Weights of a small mixture-of-experts language model, trained from scratch on English Wikipedia: 10239 steps.
Below are experts of layer 2 (counted from 0) of a mixture-of-experts language model. Rows are named router (the router's row for the expert), up (a neuron's input weights, with its number) and show model dimensions 256-383. Each number is 128 + 24 x the weight over its row's rms, rounded and kept within 0 to 255.
Before each expert's rows: a language model's description of what the expert responds to. This comes from a sample of Wikipedia text that the model never trained on.

# expert 36
Description: Word-final suffixes, closing marks
router [147 177 192 110 100 169 174 134 108 126 118 137  97 119 147 142 114 128 125 128 129 165 127 132  90  71 122 105  98 134 141 159 117 123 151 129 109 115 105 179 119 136 120 119 162  75  95 109 120 129 149 116 102  82 131  98 142 159 123 127 162 131 103 145 110 113 136 118 113  54 152 110 113 119 133 134  91 154 121 137 127 127 139 116 108 133 138 129 148 136 126 131 176 135  67 126 140 110 130 132 202 101 149 122 127 121 141 146  90 124 119 134 131 127 137 132 107 141 106 205 114 162  98 171 117 130 127 115]
up0 [143 127 129 116 169 143 123 112 146 154  99 168 143 135  83 109 125 113 128  85 104 125 157 179 110 172 145 129 113 108 151 112 113  98 113 150  97 145 132 172  86 157 130 159  80 133 170 142  98 107 184 161 146 104 124 126 120 134 145 114 138 105 117  99 110 131  89 168 147 118 103  95  95 128 173 133 136 155 130 120 117 156 122 150 122 161 133 132 141 129 123  86  82 161 136 147 123  92 139 124  98 151 107 145 120 127 140 139 151  93 152 141 100  95 142  94  76 151  94 138 147 124  99 130  88 140 130  91]
up1 [110 110 102 138 148 130  70 161 141 108 115 150 161 110  93 149 150 189 109 157 120 152 120 134 148  76 134 193 103 120 111 113 133 151  94 130  87 189 149 162 169 160 133 132 106 115 142 144 124 136 142 123 135 124 150 131 107  79 118 120 133 105  65 131 137 115 152 116  80 109 104 141 148 145  99 128 176 147 152 133 116 112 189 168 147 130  86  93  87 116 123 113 151 116  94 123 125 162 140 119 146 108  85 109 175 120 109 139 123 147 115 126  93 151 150 151 164 131 100 143 109 128 129 121 150 126 132 133]
up2 [136 102 141 141 154 144 132 135  69 137 136 111 137 167 108 136 108 122 107 135 146  95 126  53 143 129 157 158 117 115 161  81  99 129 124 147 130 127 141 130 115 156  80 136 118 131 168 135 126 101 131  88 179 127  73 154 131 115 148 164 137 143 110  84  97 135 106 134 187 101 119 130  97 147 147 118 149  98 120 128 141 121 106 171 129 128 122 134 143 122  92 149 159 125 115 148 145 108 112 114 116 146 115 146 124 110 180 132 115 140 147  83  84  84 139 148 115 134 147 110 152 117 116  88 165 138 129  98]
up3 [ 93 117 152 118 119  56 141 172 135 132 157 111 141 194 126 125 106  90 102 109 133 128 146 150 119 146 137 109 150 129 137 104  95  94  98 135 175 105 157 117 116 160 125 121 181 127 132 140 141 118 167 103 136 146  97 113  95 131 138 121 145  79 160  96 142 153 102 136 145 144 127 139  97 147 126 115 113 136 140 123  94 180  75 134 111  82  87 145 157 106 140 106  87 105  95 168 117 109 140 152 111 113 180 156 128 107 128 130 154  87 184 136 141 105 120 146 145 153 103 139 131 136  58 154 127 126 119 115]
up4 [125 160 135 185 117 125 163 140 130 150 159  88 133 138  91 142  91 151 112  76 118 110 126 150 130  93 117 122 135 166 181 121 104 128 105  76 138 117 102 101 131 141 118 112 106  99 149 146 125 113 104 119 126 136  99 123 104 132 153 124 177 139 114  70 128 173 146 108 142 150 130 106 139 120 131 104 134  91 143 110 128 122 160 133 125 112 140 152 170 151 106 139 130 150  85 153 127  96 141 166 127  86 116 164 185 126 113 103  75 127 124 151 143 101 140 137 149 146 137 121 138 116 131 112  89 156 146 121]
up5 [117  42 147 112  98  99 124  66 182 177 109 157 146 105 121 102 129 107 135 106 116 181  75 143 121 102 119 131 157 135 175  68 129 103  91 109 130 130 131 123 133 105 124 151 143 126 133  89 118 118 110 130 120 130 124  79 139 125 138 116 143 181 131 122  92 137 143 139 161 152 100 130 156 139 108 152 114 134 126 157 122  63 141 108 156 126 136 103 114 159 128  97 107 139 154 132 157  88 162  80 131 108 138  98 113  93 109 105 148 112 114 147 119 148 109 120 138 148 129 130 138 113 113 138  81  97 107 139]
up6 [128 127 114 152 123 160  71 148 137 133 134 113  94  93 119 111 151  69 142 106 132 105 109 144 138 168 104 125 212 133 139  42 128 135 137 118 120  91 102 122 113 108 126 139 119 132 113 114 100 116 115 139 129 151 125 165 108 123 150  68 140 137 141 151 143 117  89 136 165 149  91 115 132 137 118 135 135 128  72 126 102 156 130  71 113 161 142 134 112 132 123 122 136 176 133  93 120 134 153 137 134  97 135 163 160 131 180 156 144 109 107 127 160 153 160 147 145 137 109  92 187 126 119 119  91 142 127 119]
up7 [106 102 147 136 126  91 159 137 117 193 153 168 148 133 156 114 137  88 134 127 169 131 117 162 122 159  89 104 132 111 135  62 167 137 110 145  75  84 126 121 112  80 143 163 114 154  78 136 154 131 153 153 163 148 176 145 143 157  74 124 132 165 139 147 141 145 130 147 136 129 112 136 157 102 121 116 120 192 100 112 122 129 125 154  96 124 100 162 159 131 113 123 144 132 155 118 165 163 108 134 148 150 122  90 114 142 109 141  96 141  92 129  99 141 158 122 131 142  98 100 148 158  89 120 120 141 131 158]

# expert 44
Description: Prepositions and ab pieces
router [ 93 176 166 126 150 132 100 136 139 131 100 134 138 193 102 104 139 155 125 139 138 113 166 168 134  75 118  90 139 123 109  99 116 116  96 135 102 131 115 161 131 122 128 122 124 102 137 181 129 143 101 122 165 166 156 109  79 163 121 155 179 166 116 136 128 130 130  97 121 117  96  86 142  97 150 141 113 141 132  74 182 146 133 112 140 157 148  97 123 157  93  97 132  93 136 140 120  99 137 141 122  78 125 102  94  82 131 134 102 130 112 125 141  99 131 181 133 135 116 191 145 148 107 143  99 133  84 107]
up1 [141 182 123 108 142 133 142 141 119 134 109 109  89 102 117 145 111 120 107 116 130 158 139 136 173 134 160 131 123 124  96  85 145  72 127  99 160  96 130 139 134 129 126 135  96 100 104 112 127 101 118 143 142 127 103 136 105 166 153  84 138  94 110 114 146  91 119 142 128 111 117  98 182 180 145 134 141 118 118 135 152  92 154  88 104 127  93 157 131  92 156 117  96 135  94 120  86 128 136 119 131 134 105 144 135 120 126  88 121 126  98 121 167 145 125 111 137  64 107 163 132 104 109 107 134 106 138 142]
up2 [153 158 137 143 111 117 100 147 113 114 117 136 110 126 135 113  55 129 103 150 136 112 155 131 129 129 118 119 137 129 120 104 101 120 174 132 119 131 100 127 129 150 103 141 180  95  92 145 131 140  86 119  59 131 119 132 103 124 139 103 146 149 104 143 135 140 112 128 150 102 143 137 136 140 146 119 140 104 114 125  90  98 112 103 131 112 130  71 161 109 112 147 121 120 144 111 125 115 149 160 100  95 126 127 118 116 138 149 106 154 170 126 109 157 162 154 146  97 129 127 171 113 107 131 112 110 116 109]
up3 [139 129 127  90 135 152 145 123 142 122  96  98 141 137 137 118 141 121 148 139  69 144 137 116 128 101 127 156 122 163 160 170 139  85 115 122 121 139 165 131 126 133 155 130 154 108 119 114 103 119 117 173  86 124 113 126 159 107 158 160 160 134 152  85 137 137 101 139 107 156 115  85  92 166 117 135  88 179 129  99 131 113 136 155 145 151 117 161 114 118 150  88 141  99 112 122 157 131 163 147 137 156 135 166 119 165 143 134 144  94 132 168 159 111  67 138 133 105 159 123 130 123  93 127 148 139 114 144]
up4 [175  97 107 140 117 119 114 117 157 151 124 115 120 141 127 136 112 140  93 161 102 138 159 131  96 109  90 137 145 144 116 118 125 143 134 164 147 116  95 131  96 130 147 120 141 103 103 136 111  85 175 118 141 122 120  95 155 137 122 150 164 141 131 113 122 120 144  95 155 134 111  75 115 140 137 116 160 123 115 129 108 138 157 143 161 166 127  98 140 134 144 107 112 152 146 114 172 157 142  83 125 134 140 123 155 150  95 145 110 140 173 134  98 133 147  90 164 188 133 143 113 163  51 141 149 106 140 116]
up5 [154 137 136 149 134 139 132  76  94 147 148 144 137 110 132 112 119 129 105 126 135 154 106 138 140 117 124 133 163 145 126 156  65 130 100  94 112 128  89 121 103  77 202 112 145 109 115  79 144 135 127 156 140  90 170 136 127  92 138  87 141  90  53 117 118  95 167 125  91 166 135 122 176 127 132 100 137 121 124 145 125 102 132 109 127  88 122 129 182 139 183 136  88 151 108 111 149 118 139 144 118 107 146  99 150 158 123 154 100 136 104 133 142 186 135  97 123 150 110 141 133 142 132 134 132 141 143 134]
up6 [ 96 161 163  67 155 149 158 168 139 121 141 119 113 143 168 141 136 107 152  98  77 149 162 120 148 125 117 160 146 122 106  99 153 163 126 122 136 151 116 129 119 128  93 122 119 118  85 130 168 127 139  93  93 168 149 141  83 164 122 182 135 102 136 129 105  90  99 128  95 105 137 140 136 148 121 139 153 115 126 119 132  70 108 123 127 103 150 115  71 129 140 130 129  97  93 138 107 156  99 161 129 135 138 129 137 127 130 146 137 135 112 156 147  69 139 121 130 134 158 142 119  85 124 155 144 153 112 135]
up7 [107 147 143 125  41 139 100 108 103 136 131 135 123 111 112 182 104 114 150 151 141 101  92 133 129 132 117 168 122 151 165 117 147 112  72 110 113 122 155 109  96  95 117 121  90 114 154  96 137 101 147 124 109 119 124 121 146 139  61 112 118 126 132 125 126 100 156 113 117 100 106 124 119 101 137  89 171 176 150 161 187 131 142 123  92 149 136 146 129 134 155 112 146 108 141  93 106 147 152 120 142  81 140  94 115 116 103  91 120 123 163 142 116 136  68 131 106  99 118 114 123  91  88 142 127 131 131 107]
up8 [119 145 140 129 162 134 147 120 125  96 114  96 114 108 128 178  99 123 154 150 101 139  93 166  99 122 143 114  73 159 166  95 152 130  98 167 131 144 109 162 123 108 124 139 175  89  92 154 138 135 202 146 157 127 141 167 158 139 130 120 133 105 139 154 118 157 155 140 132 127 140 100 187 142 111 166 126 134  99 138  93 126 105 152 137 159  94 114 151  87 111 121  89 134 166  69 161 164 116 170 113  68 130 154 100 138 160 155 152 112 123 143 147 131 157 132 130  86 114 130 113 150 118 158 112 125 122 151]

# expert 53
Description: Taxonomy and location infoboxes
router [ 65 175 132 132 138 122 100 121  89 129  88 137 145 165 143 111 116 135 136 138 114 160 163 143 103  71 161 108  91 164 111  81 102  90 104 140  95  99 136 149 125 158 137 128 147  72 127 184 147 142 146 126 163 174 143 109 108 136 117 105 168 116 111 129 121 150 149 125 125 149 114 139 138 106 138 136 133 139 123  96 178 115  95 122  84 125 166 112 101 152 116  96 119 129 131 113 185  96 142 127 144 113 112 119 115 116 142 133  83  99 117 148 163 126 156 155 106 149 118 178 146 130  95 172 121 127 121 113]
up0 [109  95 126 116 150 100 145 106  89 140 135 138 107 150 184 134 133 111  77 114 167  99 135 158 116 168 112 168 179  96 101 142 149 124 103 173 160  83 153 156 158  89 108 144 129  89 146 130 109 113  80  74 160 139 121 127 121 150 135 119 168 100 140 133 115 127  85 148  87 119 106 120 183 141 151 102 119 149 158 134 122 126 158 113 120 134 121 107 133 113  87 121  94 155 130 149 123 140 145 141 166 145 120 148 153 121 119 105 114 122 148 122 133 118 111  64 181 117 138 124 120 104 139 161 116 121 128 168]
up1 [129 143 126 132 123  88 141 158 132 132 153 121 114  90 188 117  81  72 142 145  98 143 108 104 141 121 113 103 107 125 131 142 118 139 148 142 173 112 130 131 133 170 150 129 179 119 167 134 139 152 144 139 152 165 128 114 111 136 145 127 147 117  75 134 156 109 128 127 132 128 106 111 122 124 103 145  97 117 119 129 144 117 109  97  78 128 133 114 101 138 116 165 108 153 125 139 126 109 175 146 129 126 125 108 153 130 129 159 132 114 103 142 103 136 127 107 137  73 136 134 149 168 134 179  95 147 131 108]
up2 [123  99 132 117 122 105 122 150 125 153 106 122 187 111 189 129 155 117  91 152 106 128 134  98 117 141 130 158 120 139 152 108  98 144 155 141 137 126 138 136 130 158 125 116 134 117 149  80  94 118 133 118 148 120  91 117 125 107 192 106 136 116 151 151 135 117 136 126  97 143 172 175  93 122 118 110  89 165 133 111 124 101 193  98 123 115 116 179 134 131 145  95 121 117 121 118 163 134 123 137 118 133 114  92 141 165 148 103 120 137 111  56 129 157 148 121 130 133 122 120 112 152 119 151 136 118 122 171]
up3 [106 159 136 156 159 143 164 110 164 121 105 133 139 102 158 117 130 123 120 123 115  99  87  96 138  80  92 128 148 103 102 135 130 172 128  99 112 141 103 158 127 149 144 101 115 116 123 103  96 134 151  87 120 138 139 155  99 141 138 155 140  77 172 145 117 102 128 109 109 109 112 113 153 126 142 144 122 144 170 136 126 100 135 117 179 124 109 123 146 172 132 122 136 109  80 117 150 133 125 115 168 137 114  99 125 132 174 180 138 162 114 166 173 122 135 119 120 124 124 135 130 129 151 122 154 119 132 113]
up4 [122 137 134 148 143 158 155  88 105 182 114 112 153 140 146  95 111 113 124 103 116 115 180  98  95 131  80 113 116 161 142 130 142 128 100 159 104 139 146 152 134 127 174 123 151 118  95 104 141 131 102 126 125 153 121 111 148 140  76 124 131 141  99 175 109 128  94 126 105 124  96  89 174 137 138  85 129 162 137 144 112 144 160 113 112 135 118 109  75 113 162 125 103 149 137 115 102 126 139 125 110 167 157 142 127 125 111 126 104 126 175 153 116  86 114 153 140 159 117 141 130 105 146 128 127  90 133 120]
up5 [118 128 132 140 133 154 162 137  89 156 135  91 158  96 117  86 111 127  77 129 126 118 124 143 140  97 153 166 108 113 123 116 101 138 105 141  94 107 116 118 143 165 126 109  99  83  94 158 130 143 123 147  46 144  83 137 108 136 138 190 135  94 137 129 113 162 145 139 161 140 101 148 114 139 100 111 123 161 142 144 192 127 134 111 137 105 112 139  87  95 144 151 118 121 114 109 139 134 108 142 141 119 132 134 110 159 151 100 148 128  87 153 139 165 119 142  93 135 137 110 143 142 142 137  94 111 106 126]
up6 [158  81 126 135 131 150 132 125 156 160 168 156 142 142 156 152 155 131 115 162 142 135  99 150  92 125 120  78 137 155 104 140 156 155 106 106 159 133 136 138 134 149 118 111 147 127 134 163 104  95 124 122 158 150  95 100 132  96 110 118 136 124 116 143  99 117 115 131  92 117 143 133 126  72 106 108 119 158 205 141 136 128 175 130 142 141 151 117 120 121 133  85 120 123 126 102 158  99  94 132 160 103 110 153  76  99 143 142 137 109 126 110  81 169 116 184 111 148 109 142 124 102  95 142 137 130 127 158]
up7 [147 123 161  80 119 115 100  96  56 142 114 121 167 135 149 146 101  95 195 133 123 136 160 138 120 104 158 117 116 127 146 166 134 147 151 116  98 121 135 118 132 174 105 129 150 123  85 127 102 101 123 100 184 126  91  75 114 159 164 145 128 128 144 127 148 126 109 149 109  96  76  99 167 150 106  83 128 142 118 129 176 120 121  89 149 142 100 147 138 138 119 147 137 146 119  79 132 120 147 117 149 122 139  86  90 119 124 103 108 159 136 111 119 141  93 112 147 132  96 129 136 108 154 179 125 105  68 127]